Weights of a small mixture-of-experts language model, trained from scratch on English Wikipedia: 55.7M parameters, a softmax router.
Below are experts of layer 4 (counted from 0) of a mixture-of-experts language model. Rows are named router (the router's row for the expert) and show model dimensions 0-127. Each number is 128 + 24 x the weight over its row's rms, rounded and kept within 0 to 255.
After each expert's rows: "gets" lists some tokens that make up at least twice as much of what it gets as of all text. This comes from a sample of Wikipedia text that the model never trained on. Tokens count by the router's weight.

# expert 5
router [136 118 132 100 140 121 164 155 149 154  96 113 115 124 132 113 129 121  87 136 153 114 142  94 157  96 128  98 143 131 119 131 116 155 110 132 131 147 110 104 196 141 150 154  68  94 125  85 124 156 150  95 140 120 141 104 162 132 162 124 123 155  97 116 101 120 124 127 150 161 143 119 110 146 126 155 100 113 132  94 164 171  90 189 120 152 118 197 135  90 124 116 126 105  97 113 124 160 140 146 120 168 136 114 120 125 112 167 114 139 140 101 110 147 118 113 141 164 135 137 182 149 101 151 100 132 134  91]
gets: " a", "-", " |", ":", ".", " an"

# expert 8
router [109  87  90 118 127 132 111 152 117 149 131 139  95  67 166  87 151 130 160 111 145 131  71 134 127 133 116 159 127 136 148 144 154  90 152 124 139 153 119  82 152 169 113  91 147 121 183 117 101 107 123 120 109 187 146 107 149 147 147 107 138  96 130  96 139  84 107 141 141 115 103  85 137 126 126 151 151 103 116 159 114 116 158 105 163 148 114 101 111 107 124  96 153  56 116 134 142 127  90 152 116 134 103 115 118 141 139 128  83  91 126 146 135 106  68 163 132 107 103 106 117 124 123 145 116 147 125  92]
gets: " and", ",", ".", " or", " In", " to"

# expert 14
router [131 132 138 162 140 119 144 110 139 141 137 105 130 160 105 108 123 140 143  92 104 132 170 135  78 100 145 156 117 142 111 101 173 115 129 116 107 171 195 147 140  83 137 136 106 118 100 118 136 141 150 168 155 144 141 142 119  95 108 138 158 147 127 141 141 113 123 136 128 163 135 137 140 142  98 129 122 136 188 140 150 123  69 139 164  98  88 122 141 159 107 106 144 187  92 182 141 164 116  90  90  90 125 148 153 145 144 111 193 122 101 124 122 148 106 122 143 102 133 144 168 113 125 139 117 113 148 168]
gets: " was", " is", " to", " were", " are", " be"

# expert 13
router [121 130 173 100 122 127 134 118 130 106 124 129 107 166 133 124 111 137 148 146  78 188 142 140 141 161 134 126 138 143 135  82 147 126 178 130  84  54 133 108  83  89 125 123 105 116 126 124 162 166 123 138 138 112 117 103 146 124  88 131 143  99 137 149 150  68 148 146 130 138 113 103 142  58 108 108 145 156 102 118 177 113 145 156 122 146 128  86 132 119 144 120 127 167 143 176 120  98 120 115 143 120  99 136 140 136 119 138 160 135 124 100 118 132 121 111 132 121 104 121  90 143 140 111 145 162 147 125]
gets: " that", " he", " which", " it", " who", " He"

# expert 15
router [191 147 106 114 113  91 119  95 137 157 147 137 115 114 166  99 123 132 125 165 134 111 165  69 105 121 139 142 121 115 132 184 135 149 109 151 150  73 103 146 123 142 127 102  86 173 135  84 124 150  93 136 117 126  91 123 125 162 104 129 102  94 159 132 125 177 140 122 187  92 125 127 135 121  93  94 119 132  85  69 139 118 171 117 129  98 103 153 130 151 102 128 130 114 132 156 145 136  98 161 121 152 160 101 117 167 155 143 123 117 142 110 131 101 136 163 129 161 121  77  91 110 147 128 157 132 145 153]
gets: " \"", ".\n\n", " The", "==", "The", " =\n\n"

# expert 9
router [ 60  94 143 158  99 169 130 158  82 106 131 110 141  73  86 113 150 176 117 157 149 103 138 139 111 133 171 128 143 125 152 142 108 129 120 155 136 159 112 101 131 144 116 129 131 128 105 114 148 117 120 157 102 103  99 135 124 148 157 119 103 135 102  68 127 157 130 174  96 135 164 124 112 179 160 127 123 125 140 146 143 146 143 126 149 124 128 181 122  55 155 115 110 115 135 141 112 118 104 104 102 138 142 137 122 130  97 125 116 133 161 120 142 105 141 130 132 107 164 125 104 125 138 112 137 118 129 137]
gets: "|", "-", " ", "\n", ":", " |"

# expert 10
router [ 79 137 138 154 102 103 110 112  78 111 131 120 119  88 128 143 120  97 115 124 131 145  92 123 110 105 105 103 123 112 158 160 118  89 130  77 166 160 177 112 138 127 116 129 174 119 148 173 111 120 134 112 120 132 173 117  99 108 125 123 118 138 156 137 136 120  99 112 132 118 135 149 157 170 167  90 162 158 148 119 119 143 158 144 128 148 114 120 141 169 112 118 122 123 103 107 134 160 126 159 139 147 108 122 165  84 125 128  95 170 145 137 114 128 157 130 111 189 123 139 145 144 132 132 161 104 126  83]
gets: " |", " |\n", "\n", ")", ";", "\""

# expert 1
router [115 111 120 128 113 133 160 143 106 152 161 124 153 109 150 119 125  95 111  95 158  80  85 144 196 131 129  81 166 133 187 104 134 121  99 122 112 126 119 123 127 157 123 147 111  91 116 117 139 105 162 105 141  97 117 147 141 179 145 146 141 112 126 104  89 136 113  96 125 124 152 117 109 109 129 130 126 150 162 146 110 191 140  99 118 152 124 131 128 115 111  96 114 123 103  95  86 103 187 115 124 150 129 114  94 153  92 137 126 132 116  80 153 144 125 172 118  95 107 126 193 125 116 147 138  88 106 101]
gets: " the", " of", ",", " in", " for", " to"

# expert 12
router [104 130  94  98 141 119  99 116 159 143 110  90 135 157  89 105 115 125 118 126  84 111 154 168 154 113 137 169  97 142  85 160 120 156 135 152  80 128  97 126 113 150 153  65 159 136 165 122 142  99 166 144 153 130 153 127 115 145 130 157 133  98 158 140 136 138 106  94 138 110 114 147 162 108 120 143 130 144 113  86 112 134 149 137 142 143  93  87 112 145 110 163 136 140 113 134 125 176 142 126 142  95 130 117 112 151 178 122 163 104 157 129 112 127 137 144 102 153 149 120  76  99 113 115 129 121 114 169]
gets: "20", "19", "0", "1", "2", "18"

# expert 0
router [ 94 150 132 113 141 157  97 150 155 135 151 139 152 123 119 167 102 149 139 144 178 140  84 126 154 126 103 112 110 116 106 134 132 133 127 125 120  90 128 128 117 139 165 159 153 130 110 138  90  72 115 144 165 121 136 143 127 173 141 121 113 172 160 103 120 132 133 137 119 136 155 146 110 151 144 125 143 113 174 142 106 101  98 106 130 141 160 167 133 147 141 189 164  92 156 137  83  82 130 108 148 104 118 161  99 149  82 145 127 124 134 146 117 158 151  68 130  81 114 133 100 134 160 136  95 149 117 113]
gets: " ", " (", "–", "_{", "/", "^{"